{"num_hidden_layers": 10, "hidden_size": 192, "n_experts": 256, "d_shared_expert": 0, "hidden_act": "geglu", "router_score": "softmax", "normalize_top_k": false, "norm_eps": 1e-05, "tie_word_embeddings": true, "optimizer": "muon_variant", "max_seq_len": 1024, "max_steps": 8544, "dataset": "wikipedia_en"}
Below are experts of layer 3 (counted from 0) of a mixture-of-experts language model. Rows are named router (the router's row for the expert), gate (a neuron's input weights, with its number), up (a neuron's input weights, with its number), down (a neuron's output weights, with its number) and show model dimensions 0-191. Each number is 50 + 10 x the weight over its row's rms, rounded and kept within 0 to 99.
After each expert's rows: a language model's description of what the expert responds to; "comes before" lists some tokens at least twice as common just after its tokens as in all text. This comes from a sample of Wikipedia text that the model never trained on. Tokens count by the router's weight.

# expert 57
router:31 40 49 34 43 37 54 25 45 27 33 52 37 33 34 43 50 42 34 48 56 50 62 63 69 57 58 54 49 51 45 54 54 54 37 58 33 55 42 67 41 57 60 57 44 44 45 55 58 62 54 37 47 53 53 40 60 46 53 48 66 54 63 46 65 44 58 43 55 55 43 41 61 51 60 51 54 58 61 39 38 38 38 36 55 52 60 36 54 47 55 33 58 43 49 48 56 58 52 55 50 44 46 31 60 58 46 47 55 46 54 50 59 43 41 40 53 33 46 53 58 44 64 52 71 66 46 56 44 38 65 54 68 38 48 54 56 48 69 37 48 66 41 40 56 46 40 36 36 32 50 53 43 65 50 60 60 51 36 46 59 45 67 53 56 31 62 57 30 54 61 53 51 66 33 42 44 46 48 55 65 50 49 54 43 59 57 43 68 62 59 26
gate0:58 46 79 38 41 31 46 56 52 41 48 42 61 42 54 38 48 40 53 59 53 34 45 50 63 55 62 33 50 60 41 48 61 60 50 57 47 45 55 58 53 50 58 45 61 42 54 51 51 53 55 68 43 65 40 53 43 50 41 62 40 54 40 44 46 38 50 38 35 63 61 29 48 31 73 48 59 45 52 31 56 30 50 50 52 52 54 38 61 53 55 61 61 59 64 52 41 39 51 66 48 58 44 49 50 54 50 56 39 57 55 40 66 27 58 44 53 56 36 57 57 65 53 30 42 55 45 47 35 54 52 42 65 60 55 47 49 56 49 61 27 58 40 55 54 38 53 47 43 50 45 71 45 41 39 41 31 37 56 54 61 58 54 32 63 40 51 42 41 47 59 61 47 68 67 53 58 54 43 29 66 55 68 40 69 48 38 62 45 50 40 65
up0:38 43 41 53 40 40 51 25 45 55 45 44 57 39 59 41 46 37 66 76 54 39 58 59 42 49 53 47 46 52 56 30 45 42 59 58 38 31 37 67 38 46 54 54 55 52 61 50 42 69 56 51 28 50 57 43 54 53 73 55 52 52 35 42 41 61 50 43 51 59 61 37 59 38 50 54 57 49 59 32 57 40 54 50 51 50 52 43 65 51 48 49 35 62 48 66 52 57 47 61 66 49 36 59 40 51 57 37 48 44 60 60 44 58 54 59 59 52 27 48 35 57 51 48 52 32 36 38 61 48 49 64 41 63 28 56 72 38 42 47 31 52 59 51 46 25 57 52 53 55 45 60 35 45 41 39 45 40 42 48 51 58 48 63 49 49 56 57 57 43 69 55 47 55 53 52 36 56 33 54 50 49 55 54 38 28 51 55 42 76 59 63
down0:47 41 67 31 57 66 38 68 51 59 56 55 38 42 58 55 48 60 63 43 59 59 54 62 52 64 50 58 40 53 55 57 38 59 43 41 59 48 54 59 59 46 42 70 44 24 49 49 48 58 44 31 51 39 44 44 61 60 59 44 59 49 50 65 74 52 37 70 52 40 36 52 56 32 35 48 53 41 41 56 41 74 53 50 60 51 55 58 46 43 77 50 54 58 57 44 60 43 57 43 36 51 42 67 31 26 50 46 50 58 62 50 48 35 60 45 55 43 33 54 50 46 60 59 51 60 38 43 42 46 58 43 34 45 50 52 40 52 51 39 51 46 43 55 52 37 34 52 44 43 53 51 50 72 62 48 51 50 58 59 47 64 55 50 67 39 69 47 33 51 55 47 58 58 72 51 58 40 55 38 48 26 49 59 52 46 39 41 53 40 67 60
Role and label nouns. Nouns like character, role, Date, Born, Title in infobox fields and film or TV writing, plus "of" after them.
comes before: " the", ":", " |", " of", " in", "istic"

# expert 0
router:57 38 64 53 44 49 51 50 50 46 53 67 46 42 49 44 57 43 40 46 44 49 44 63 66 20 73 51 38 63 31 58 37 70 37 54 43 44 50 56 60 48 60 75 45 52 44 52 69 61 49 35 45 58 52 69 48 50 51 44 73 31 54 45 64 50 48 41 65 62 41 51 52 41 62 37 48 56 43 40 56 37 45 38 52 41 59 49 42 43 46 37 39 41 59 57 61 56 54 56 54 53 61 48 64 45 37 53 56 59 62 36 64 51 43 56 60 45 45 62 51 57 50 44 62 54 34 51 40 57 67 49 44 39 44 75 43 30 46 32 56 52 52 43 53 49 53 47 45 43 45 50 47 50 58 54 41 36 50 61 72 89 42 64 59 49 59 54 55 64 46 60 47 54 45 45 46 53 60 74 49 41 55 59 54 48 43 44 53 48 59 46
gate0:51 38 50 50 41 59 30 54 44 60 57 61 47 46 28 57 54 50 54 51 53 48 52 43 40 32 55 61 26 50 63 31 54 49 36 59 46 49 68 59 73 53 56 67 64 48 51 60 51 59 60 36 56 58 66 43 23 46 64 31 52 59 41 56 54 41 48 48 60 67 47 48 44 39 47 41 52 51 45 53 57 41 51 47 62 56 64 48 48 47 37 52 43 55 50 62 57 55 37 67 32 56 55 41 43 36 34 51 67 44 62 50 38 53 67 54 61 53 61 51 39 65 33 54 61 48 46 51 56 48 64 49 46 48 29 69 42 40 56 47 48 47 39 54 36 46 44 40 40 40 58 34 63 52 51 46 24 44 51 51 53 48 48 55 61 44 50 53 58 59 43 45 65 52 51 26 68 44 47 61 34 50 41 35 52 57 22 41 47 43 51 49
up0:61 53 52 45 46 41 46 39 46 60 41 52 48 53 46 47 44 61 44 44 45 63 53 54 45 43 53 48 46 53 50 38 29 52 42 63 47 49 57 56 57 46 48 59 38 41 57 41 37 49 53 42 57 38 50 48 62 48 38 60 51 47 45 64 31 50 66 50 22 51 64 41 52 56 59 51 37 44 49 66 62 48 63 58 33 43 63 68 43 53 59 43 76 51 56 35 37 48 44 39 44 64 43 42 19 59 60 54 49 59 57 56 33 61 64 59 51 30 49 56 54 52 42 60 58 55 54 57 53 42 61 45 72 60 66 61 34 48 61 63 49 71 66 53 56 56 64 51 42 36 45 52 54 67 39 44 48 48 59 55 66 68 36 48 48 40 49 55 49 41 55 72 43 49 72 48 55 56 59 79 53 52 73 51 56 63 48 53 47 55 52 45
down0:42 63 60 39 48 48 43 41 60 45 60 51 49 51 59 50 43 59 62 44 61 44 40 45 54 62 51 39 51 56 43 55 41 40 61 39 35 47 34 40 58 54 46 24 56 43 41 32 32 51 54 59 43 43 51 58 47 30 72 44 65 37 50 36 58 55 45 50 61 41 53 67 52 48 38 57 56 46 67 53 49 60 35 44 57 36 48 55 56 47 52 53 67 32 62 67 48 60 53 66 56 47 64 45 49 45 43 57 39 26 33 46 55 37 70 35 60 54 47 53 47 52 55 46 70 51 44 39 53 44 37 45 55 54 50 56 60 41 38 64 47 45 49 63 74 71 28 54 49 55 41 46 49 56 46 53 64 45 64 59 51 33 57 51 52 55 40 54 53 44 53 38 71 49 57 47 32 52 38 43 59 64 37 26 52 44 49 74 52 44 50 59
Mid-word fragments, coordinates. Inner word pieces after prefixes like con-, dis-, ex- (con-tr-, dis-ap-, cons-pi-), plus coordinate symbols °, ″ and digits in numbers.
comes before: "ation", ",", ".", "ect", "N", "ed"

# expert 26
router:25 40 58 40 43 26 49 37 54 41 51 55 36 51 47 50 45 52 24 40 54 33 48 56 56 45 50 51 46 69 39 59 56 56 52 63 59 50 46 65 58 54 59 60 43 42 51 23 63 60 50 44 39 41 58 48 55 68 56 46 63 43 48 49 63 26 53 47 60 54 48 48 58 55 45 40 51 52 57 30 34 34 41 46 50 56 63 46 46 50 52 46 56 46 55 34 49 55 51 58 50 62 56 37 71 52 36 56 46 54 43 44 52 53 45 50 56 25 44 48 45 48 53 53 60 45 48 54 54 54 74 47 56 45 47 64 27 48 70 34 61 65 52 39 57 37 38 43 52 42 59 51 49 45 57 57 47 53 35 56 59 70 61 65 57 27 55 51 45 46 56 60 46 70 44 30 43 31 54 55 68 32 47 54 37 59 56 45 51 59 63 52
gate0:72 56 45 32 59 41 59 49 47 62 53 68 71 53 53 62 49 38 48 39 40 44 25 59 49 45 32 43 41 43 55 47 71 59 54 55 41 50 57 44 47 60 49 43 37 76 60 54 66 60 58 50 46 42 51 41 53 44 29 38 39 44 42 44 72 49 38 44 62 50 53 47 41 64 45 51 57 43 59 42 52 54 27 38 63 50 46 59 53 46 55 34 42 60 47 57 54 62 65 44 48 56 50 41 41 42 56 40 50 57 55 64 48 41 41 42 49 59 53 31 38 50 50 43 57 61 46 40 45 48 54 59 59 56 38 45 58 66 58 73 48 57 53 50 51 34 49 40 40 47 62 58 54 57 42 62 55 65 30 45 52 58 39 53 51 35 42 50 62 56 36 49 35 51 70 50 50 49 50 68 44 35 62 62 67 55 70 55 38 73 44 57
up0:55 29 62 52 50 41 63 34 48 39 40 51 48 51 61 48 57 62 61 69 50 60 64 41 36 50 41 68 53 55 41 52 58 43 51 27 54 50 44 67 39 42 47 42 69 56 53 57 48 44 50 47 53 39 45 60 59 63 54 38 64 60 41 59 42 57 58 38 61 62 59 50 44 30 58 57 55 52 74 66 59 43 54 32 32 51 54 36 49 58 55 30 45 41 46 43 34 42 43 54 52 50 43 54 42 62 36 53 43 46 62 50 50 52 40 47 47 33 65 55 67 66 59 53 51 46 51 61 55 58 51 48 42 50 54 45 46 45 60 54 48 54 51 34 39 34 68 49 62 59 41 52 61 40 46 60 60 60 69 46 31 58 39 37 59 38 70 75 34 40 61 48 47 55 47 43 58 56 56 45 61 58 31 35 56 47 28 50 60 49 53 34
down0:71 84 43 62 43 60 41 51 38 46 72 34 45 36 69 32 57 41 46 59 42 59 45 45 42 50 66 40 51 43 43 40 48 62 57 64 33 44 47 53 51 36 47 51 43 52 34 47 44 67 40 32 53 44 56 46 58 47 54 32 51 45 60 60 57 34 66 46 45 56 40 36 48 53 61 63 47 47 41 42 61 55 55 32 69 54 50 53 34 52 56 45 37 58 51 66 55 61 66 61 62 58 44 35 54 34 49 57 39 49 69 61 46 49 45 71 48 37 47 61 42 62 43 59 53 51 63 52 54 55 43 50 46 55 51 46 49 41 48 43 54 45 51 46 62 65 48 47 57 47 62 55 68 47 44 44 65 35 34 47 56 53 46 40 48 62 20 47 50 41 33 52 52 37 51 55 59 55 39 49 38 44 41 62 56 61 44 32 50 45 49 35
Table cell separators. Pipe separators between cells in tables of census, election, climate and sports data, plus semicolons in number lists.
comes before: " ", "\n", " —", " +", " −", " Votes"

# expert 27
router:35 37 53 33 49 36 48 39 47 41 54 65 28 52 48 48 27 47 32 45 54 46 51 50 52 48 60 59 39 68 38 61 55 50 52 63 50 51 49 67 48 47 48 70 46 50 50 32 66 53 44 47 48 49 61 45 50 70 52 46 65 51 42 48 58 27 54 44 60 50 47 49 51 46 54 35 38 53 43 25 51 27 44 44 50 58 50 44 47 51 53 48 46 48 48 34 45 65 50 53 56 53 58 39 68 57 42 57 52 48 47 39 52 59 32 48 63 21 45 36 61 43 54 59 57 55 50 56 35 57 68 52 52 44 49 61 40 48 54 40 57 66 51 44 52 27 29 32 53 47 59 56 44 47 51 60 47 52 19 59 56 60 55 69 59 37 57 51 49 57 65 64 51 71 40 36 48 29 52 54 62 49 48 45 44 54 57 43 48 52 70 55
gate0:47 43 40 51 47 77 30 63 49 56 51 55 57 71 34 43 46 47 64 48 42 34 67 43 62 42 39 43 57 42 59 42 45 43 46 54 32 62 62 60 44 47 45 54 61 43 54 15 73 64 46 62 54 48 39 51 51 33 42 60 36 70 58 41 47 43 77 49 54 45 40 50 50 55 36 61 45 59 58 28 53 63 51 51 61 49 43 49 50 50 44 36 54 51 32 49 54 49 46 56 41 47 51 59 48 43 52 63 60 56 46 64 48 67 67 50 42 50 37 54 51 45 61 62 58 38 51 65 54 45 29 41 50 56 56 48 22 44 54 42 52 65 42 64 71 60 44 51 50 61 57 55 33 53 42 42 52 54 51 48 36 51 63 45 62 63 59 52 48 54 44 55 57 40 54 25 41 56 44 55 46 50 49 46 58 51 43 37 52 65 53 51
up0:54 28 46 70 39 67 43 48 44 60 70 71 54 53 39 55 48 62 42 32 57 47 53 47 65 42 64 63 46 63 65 73 60 50 75 27 47 48 68 49 56 59 65 60 36 46 49 48 29 51 54 50 47 47 57 65 44 45 43 48 50 49 45 37 48 64 34 50 51 59 50 47 55 32 72 43 49 47 68 48 33 62 34 36 51 58 55 52 44 56 37 50 62 64 50 39 64 52 54 59 46 51 34 45 52 57 46 42 42 49 36 59 57 63 45 44 46 40 42 48 55 57 54 49 41 44 58 55 49 43 60 54 54 52 31 48 62 54 54 32 43 55 61 50 41 31 45 62 55 61 56 39 52 51 41 52 48 59 71 42 65 62 59 53 41 40 58 53 49 53 65 37 58 51 63 30 43 55 41 58 48 34 58 42 51 75 49 52 54 53 51 49
down0:47 40 50 44 56 41 23 48 30 55 53 54 40 58 58 50 46 57 42 60 51 49 35 47 58 53 68 63 44 46 49 60 43 60 49 62 32 28 32 52 46 44 33 42 57 45 45 41 43 53 48 52 58 48 55 55 39 57 45 47 38 34 54 41 73 34 47 55 60 44 67 44 42 64 54 65 62 53 36 46 51 22 55 33 58 40 41 36 63 59 64 63 39 35 35 52 26 51 57 33 58 38 64 48 59 59 57 64 40 49 59 40 40 43 46 54 43 44 41 61 39 54 42 59 61 46 48 40 54 58 28 52 43 52 59 42 49 53 44 53 41 42 47 59 47 54 46 40 56 63 60 54 48 43 56 42 42 39 53 55 65 52 56 45 62 61 44 40 49 43 55 39 61 54 66 58 63 68 43 50 43 54 42 26 63 39 56 46 51 66 32 65
Table cell separators. Pipe characters dividing cells in wiki tables of sports results, elections and rosters, plus semicolons separating list items.
comes before: " ", "\n", " \"", " —", " W", " N"

# expert 35
router:34 30 54 38 55 52 69 37 59 39 49 52 40 47 44 57 39 51 47 43 74 31 50 60 62 45 53 51 36 55 29 65 39 52 51 53 32 60 41 57 54 49 52 47 46 40 43 43 58 56 56 38 66 44 70 53 61 58 41 48 55 52 44 33 62 31 52 48 69 64 32 32 52 64 56 37 41 52 38 51 47 45 51 49 49 52 59 38 51 43 76 49 62 33 48 54 60 58 49 64 62 49 63 47 59 61 40 60 60 61 56 38 61 64 36 48 59 33 50 48 53 50 71 61 60 43 50 64 43 47 73 58 55 47 46 63 34 37 47 44 60 47 44 44 51 50 51 36 45 36 48 52 39 45 58 39 44 37 38 45 59 68 52 59 46 55 46 52 51 59 51 62 57 69 53 35 41 41 37 53 69 41 55 47 41 53 49 34 44 61 55 59
gate0:50 53 64 27 36 56 59 66 57 44 53 46 46 22 49 56 27 53 44 46 65 44 45 73 54 49 67 33 39 64 60 37 40 52 44 46 54 54 53 60 51 51 30 52 64 46 48 36 43 44 55 52 44 50 46 79 51 47 34 48 62 61 51 38 51 40 54 66 59 49 38 24 49 56 63 49 28 45 49 45 44 48 51 49 61 60 56 40 32 50 51 48 57 47 53 56 51 36 44 45 47 47 51 52 52 43 42 59 44 33 59 51 50 46 66 50 67 55 61 46 28 34 59 34 52 58 59 52 39 65 58 51 56 37 56 61 36 54 31 69 50 47 54 70 56 69 67 59 41 42 54 61 50 67 69 47 49 45 47 42 51 62 49 53 62 49 49 56 46 50 44 45 53 75 62 52 57 55 64 56 44 43 58 53 62 54 45 58 44 45 59 48
up0:45 61 54 46 55 52 36 60 48 51 43 49 48 59 50 49 54 55 65 45 55 46 46 59 47 62 40 44 56 24 54 49 42 53 46 38 35 54 43 51 40 46 54 54 46 38 43 41 44 40 43 53 74 39 51 44 38 48 37 47 30 43 60 68 79 62 47 36 35 35 33 53 48 54 65 50 50 53 50 55 71 48 50 53 47 39 42 56 40 68 29 35 45 48 47 64 49 60 44 51 68 58 43 38 48 48 57 57 50 54 52 48 62 53 52 42 39 42 38 57 39 59 49 56 31 37 52 50 37 33 76 53 46 49 47 43 65 58 54 40 46 57 46 42 40 46 51 63 60 58 47 55 63 51 40 57 60 65 45 53 59 69 76 55 33 52 50 66 46 56 66 46 45 27 62 52 39 35 48 50 49 59 56 69 57 34 60 63 53 57 70 42
down0:56 58 59 58 41 60 69 51 41 52 52 34 52 51 60 61 57 60 58 56 42 52 49 46 59 35 55 47 50 49 47 63 34 48 63 35 67 52 52 43 45 51 51 70 42 40 36 47 66 49 44 28 25 61 56 55 62 54 52 57 67 40 41 49 52 41 33 50 55 40 48 59 54 69 31 57 48 48 52 60 60 60 49 59 43 55 40 42 63 44 70 36 34 51 49 43 50 38 56 53 54 62 37 61 37 26 54 36 48 46 53 66 41 29 60 43 45 46 57 60 35 56 65 35 53 65 66 69 51 34 50 47 67 41 52 64 36 65 42 48 36 41 58 63 36 56 54 43 57 52 47 39 56 64 58 50 57 38 56 43 43 63 62 62 53 59 49 48 44 54 59 51 42 59 29 47 43 64 53 50 60 42 38 41 47 37 56 59 48 42 54 67
Spaces, newlines, -ak syllables. Bare spaces and line breaks at line or cell ends, plus ak or k syllables in names, such as WikiLe-ak-s, Ak-tiebolag, Tal-mud.
comes before: "1", "-", "2", "3", "sh", "ers"

# expert 25
router:36 43 54 35 40 30 55 36 47 34 41 46 38 51 44 43 43 46 25 36 64 48 59 67 63 51 56 44 41 52 40 67 53 78 32 59 40 52 40 57 48 56 61 56 39 49 48 51 48 55 46 42 52 45 73 43 57 51 61 49 62 41 54 39 62 39 54 37 60 70 39 53 58 59 67 51 44 53 61 46 51 41 47 43 52 46 59 40 54 49 54 36 59 47 49 52 60 69 63 58 60 60 50 43 72 57 44 61 46 69 43 28 48 68 29 45 60 34 35 41 64 44 60 44 63 48 42 56 31 51 70 44 61 32 37 53 46 50 58 29 45 43 45 41 64 46 43 48 42 49 51 51 48 51 55 61 49 38 43 48 56 59 58 60 57 40 39 56 45 51 55 59 65 56 43 29 48 33 50 56 62 46 48 59 42 46 49 35 52 58 54 49
gate0:35 41 50 46 30 40 63 52 62 45 30 42 49 49 66 53 48 50 62 41 43 42 71 67 51 43 52 37 48 46 46 56 48 43 47 48 55 31 42 65 62 57 67 43 45 62 72 48 48 55 61 41 39 51 47 52 43 57 76 29 49 68 43 50 65 54 39 49 65 32 62 48 59 37 54 30 51 48 56 68 46 42 53 49 41 63 57 48 53 48 45 55 66 53 51 72 53 45 40 71 55 26 51 41 43 55 51 40 44 54 34 58 37 56 42 43 41 42 26 39 56 53 38 63 46 50 47 57 39 47 48 53 52 63 49 62 56 61 52 44 50 36 52 57 42 42 54 70 48 35 49 33 49 63 43 60 42 50 50 44 50 52 42 37 33 41 48 58 51 37 65 64 61 52 55 45 43 44 78 61 44 45 35 56 58 54 55 60 53 48 43 61
up0:19 45 51 50 60 40 60 51 52 41 60 52 45 56 46 63 49 60 31 42 57 49 46 43 53 55 43 55 50 55 61 55 39 45 65 56 47 59 44 45 49 45 57 41 34 75 52 51 61 30 49 49 50 45 41 43 68 55 48 52 45 57 44 50 54 44 42 37 32 55 43 56 58 61 58 25 49 45 49 54 36 65 51 47 51 41 33 38 56 56 54 48 70 64 34 32 57 34 36 41 44 38 37 61 44 48 43 52 51 56 36 43 57 45 52 53 50 49 23 55 59 46 64 63 41 69 45 48 55 40 63 40 70 54 37 43 43 37 70 48 41 56 37 62 35 57 49 43 57 60 47 68 64 44 50 68 45 48 48 64 68 40 43 51 46 42 59 56 60 48 59 74 42 53 70 47 55 47 51 45 63 49 60 50 52 42 63 61 35 55 39 59
down0:40 26 41 46 62 36 51 31 47 62 36 45 56 46 36 53 50 53 43 54 61 41 39 56 58 51 62 54 38 56 47 62 13 60 57 56 58 57 63 51 48 47 49 57 58 73 65 56 42 46 43 50 37 39 37 50 59 50 38 47 58 69 58 43 51 55 46 44 26 60 57 67 58 45 25 48 46 58 51 60 62 36 57 45 50 53 48 52 32 44 53 66 52 62 44 61 68 51 56 53 51 39 40 48 36 48 51 58 67 23 48 52 56 58 55 49 71 51 73 41 42 46 43 34 42 48 49 42 51 61 45 47 59 63 39 50 73 54 45 58 52 62 53 46 40 56 52 46 40 49 61 61 39 37 46 42 70 53 58 54 52 44 38 51 47 66 55 60 40 52 44 51 48 46 45 57 55 57 52 51 46 53 55 52 56 70 26 53 53 66 40 52
Preposition "of". The preposition of after a noun heading a phrase, such as growth of, rest of, member of, plus de, du, by, into.
comes before: " the", " a", " his", " this", " its", " arms"

# expert 29
router:41 36 70 30 49 32 48 49 53 28 46 49 36 40 37 52 42 42 30 47 64 49 49 55 54 44 61 55 40 61 38 72 55 63 45 59 37 47 48 74 52 43 46 64 47 46 43 34 63 57 49 45 49 43 65 60 59 48 42 46 62 42 41 44 65 19 51 52 66 56 45 51 48 61 47 46 48 47 63 37 57 35 45 47 46 47 59 33 56 44 55 53 49 34 41 54 44 62 57 56 59 56 42 44 76 45 43 60 49 51 54 39 48 48 38 55 49 38 48 43 48 43 53 54 58 46 46 64 35 53 68 56 56 55 41 53 42 51 53 40 75 60 41 39 55 43 45 41 59 40 59 42 27 40 56 55 41 45 32 49 60 66 46 57 56 37 45 55 41 53 63 77 51 62 46 27 49 41 45 54 56 36 42 64 46 45 55 46 54 65 55 47
gate0:58 56 46 63 75 49 51 56 53 54 42 50 55 57 48 59 61 54 50 65 53 47 56 45 48 44 50 49 49 51 43 52 52 39 34 47 59 56 51 48 53 53 58 53 49 57 42 55 36 49 43 41 62 21 65 55 40 59 41 57 51 56 32 36 51 45 40 45 50 63 45 57 34 43 52 40 36 40 40 58 41 63 48 40 52 36 44 38 49 65 41 50 75 25 56 58 42 51 35 47 67 71 38 46 64 39 57 39 46 33 53 49 35 49 54 45 36 41 39 43 48 44 51 39 47 69 61 59 65 49 32 65 56 44 60 38 54 55 58 48 60 61 50 63 64 45 47 58 51 44 47 59 34 33 57 31 32 51 61 57 59 69 33 53 56 62 35 46 45 43 57 61 29 69 53 51 48 45 56 64 47 32 50 49 44 51 56 55 33 69 60 62
up0:47 51 65 40 51 46 42 56 32 45 27 25 42 40 57 26 72 42 44 40 53 44 45 34 40 59 45 57 60 48 41 75 39 45 61 53 55 51 40 62 67 56 66 53 49 40 45 18 44 62 48 51 60 47 50 60 54 51 52 29 51 65 47 47 52 48 48 55 45 55 45 51 55 53 41 43 52 37 32 59 45 41 58 47 57 44 62 35 49 53 39 51 55 46 25 50 63 54 45 52 54 66 47 43 63 47 44 51 74 33 43 51 46 40 48 43 44 55 46 61 42 47 38 47 65 53 44 66 53 58 37 40 56 54 61 58 53 50 45 45 44 41 43 51 35 38 56 70 68 62 63 52 33 49 49 36 53 38 43 48 41 52 36 40 53 42 57 57 64 44 40 59 50 52 65 59 54 61 43 53 52 31 52 57 42 37 31 67 50 60 54 38
down0:30 65 35 44 47 48 67 40 36 39 73 44 43 44 48 60 48 52 49 40 38 54 66 60 42 33 36 55 54 56 53 56 43 22 45 46 43 54 45 43 57 51 39 42 54 57 28 50 32 48 41 49 43 41 46 55 67 62 29 56 43 59 42 53 58 52 54 56 47 44 49 66 45 42 40 58 60 42 55 57 75 60 39 43 31 45 53 77 52 65 55 59 58 25 48 50 29 51 52 56 48 56 38 41 49 49 53 44 48 69 31 46 64 44 49 58 48 54 49 37 35 46 60 54 44 41 68 57 60 44 47 54 59 33 52 71 53 47 46 55 62 40 62 58 66 46 45 52 36 40 43 58 58 36 44 49 37 51 51 48 56 50 42 62 65 47 43 43 47 36 35 40 58 59 46 37 42 42 52 47 50 57 57 57 50 54 54 73 48 53 50 62
Table cell separators. Pipe characters closing cells in wiki tables, mostly after locations, names or numbers in sports results and election tables.
comes before: " ", "\n", " —", " L", " W", " Clay"

# expert 59
router:45 29 57 33 51 36 50 53 48 32 43 54 32 51 44 52 45 48 37 46 60 40 61 71 52 56 58 46 39 50 54 71 56 70 44 57 44 53 57 61 42 39 45 61 36 48 37 42 57 60 46 40 64 42 68 54 47 52 52 64 72 40 50 46 62 31 58 42 60 56 50 39 76 67 61 52 33 56 51 55 50 49 43 41 55 52 67 46 47 44 57 42 53 42 50 47 64 58 50 57 54 54 64 29 70 37 31 47 53 51 67 42 56 56 27 48 57 41 44 57 70 52 65 55 57 61 52 50 53 40 73 61 63 52 49 58 35 54 55 43 52 58 59 50 69 47 47 51 55 53 54 60 49 61 54 62 46 54 58 40 53 58 50 65 58 56 42 55 54 53 67 54 69 59 47 43 43 31 51 60 67 43 47 53 65 58 56 31 53 63 56 50
gate0:53 62 52 40 46 52 56 32 45 60 56 61 42 50 40 59 43 68 57 40 29 62 43 57 46 69 61 38 46 49 63 33 49 51 45 43 55 60 53 20 51 31 46 54 55 51 27 46 53 34 50 41 47 55 45 45 38 50 58 62 62 42 58 75 45 38 58 40 42 45 40 61 57 53 61 45 31 45 46 60 62 43 55 52 40 64 56 46 23 41 50 54 57 58 34 56 56 51 56 59 41 34 62 44 44 55 43 47 58 49 56 57 39 53 45 51 57 55 56 35 55 57 60 59 59 59 60 34 52 56 76 65 38 52 44 57 40 52 46 47 46 41 58 46 45 33 50 46 54 40 38 57 57 46 67 70 36 49 53 49 67 30 65 68 46 49 37 49 56 50 52 63 65 66 48 63 39 32 63 47 66 59 45 45 51 61 48 44 51 57 44 52
up0:47 34 41 68 31 48 56 46 54 42 55 59 38 61 67 72 62 58 59 56 45 30 57 45 46 45 50 64 59 38 39 62 52 38 54 45 43 49 38 44 46 63 49 43 47 38 55 72 52 68 61 46 56 59 61 45 30 59 50 55 36 39 49 36 42 42 48 65 58 50 49 55 26 42 69 39 63 61 53 53 44 43 37 32 56 59 47 48 51 49 47 46 43 39 56 31 47 35 69 37 34 56 54 55 49 43 34 44 64 42 48 59 49 41 64 39 61 39 62 49 57 71 59 45 46 41 60 55 55 63 61 59 29 53 43 46 45 48 60 49 64 50 53 49 32 38 32 43 49 47 27 42 42 49 52 48 36 44 52 65 56 53 44 52 44 40 49 47 55 40 38 54 45 36 33 64 43 44 40 56 37 40 49 47 47 34 48 66 52 63 51 64
down0:33 49 50 38 63 24 61 55 44 64 62 72 24 60 41 45 59 43 56 66 48 61 61 49 39 51 46 44 39 66 46 45 57 67 30 54 44 54 53 52 63 52 47 51 56 52 50 67 45 55 51 50 42 46 22 51 52 57 48 57 67 56 59 59 48 29 20 61 49 56 33 49 48 54 43 53 42 53 59 50 42 47 52 62 46 50 46 50 66 38 69 47 56 79 37 60 50 54 61 59 58 53 36 34 63 68 58 51 48 63 52 34 59 41 42 53 60 60 57 47 50 42 42 52 59 44 56 49 56 63 53 40 35 57 47 43 44 48 45 47 46 70 45 41 58 46 42 57 56 50 57 49 63 47 45 61 52 40 51 42 57 41 55 44 42 66 32 66 48 62 55 55 56 45 76 56 56 37 55 45 63 65 40 53 53 56 48 57 58 59 46 37
Prepositions in and of. Prepositions in, of, at, by, during after nouns or verbs, especially before years, places or money amounts, such as million in sales.
comes before: " the", " ", " a", " his", " an", " which"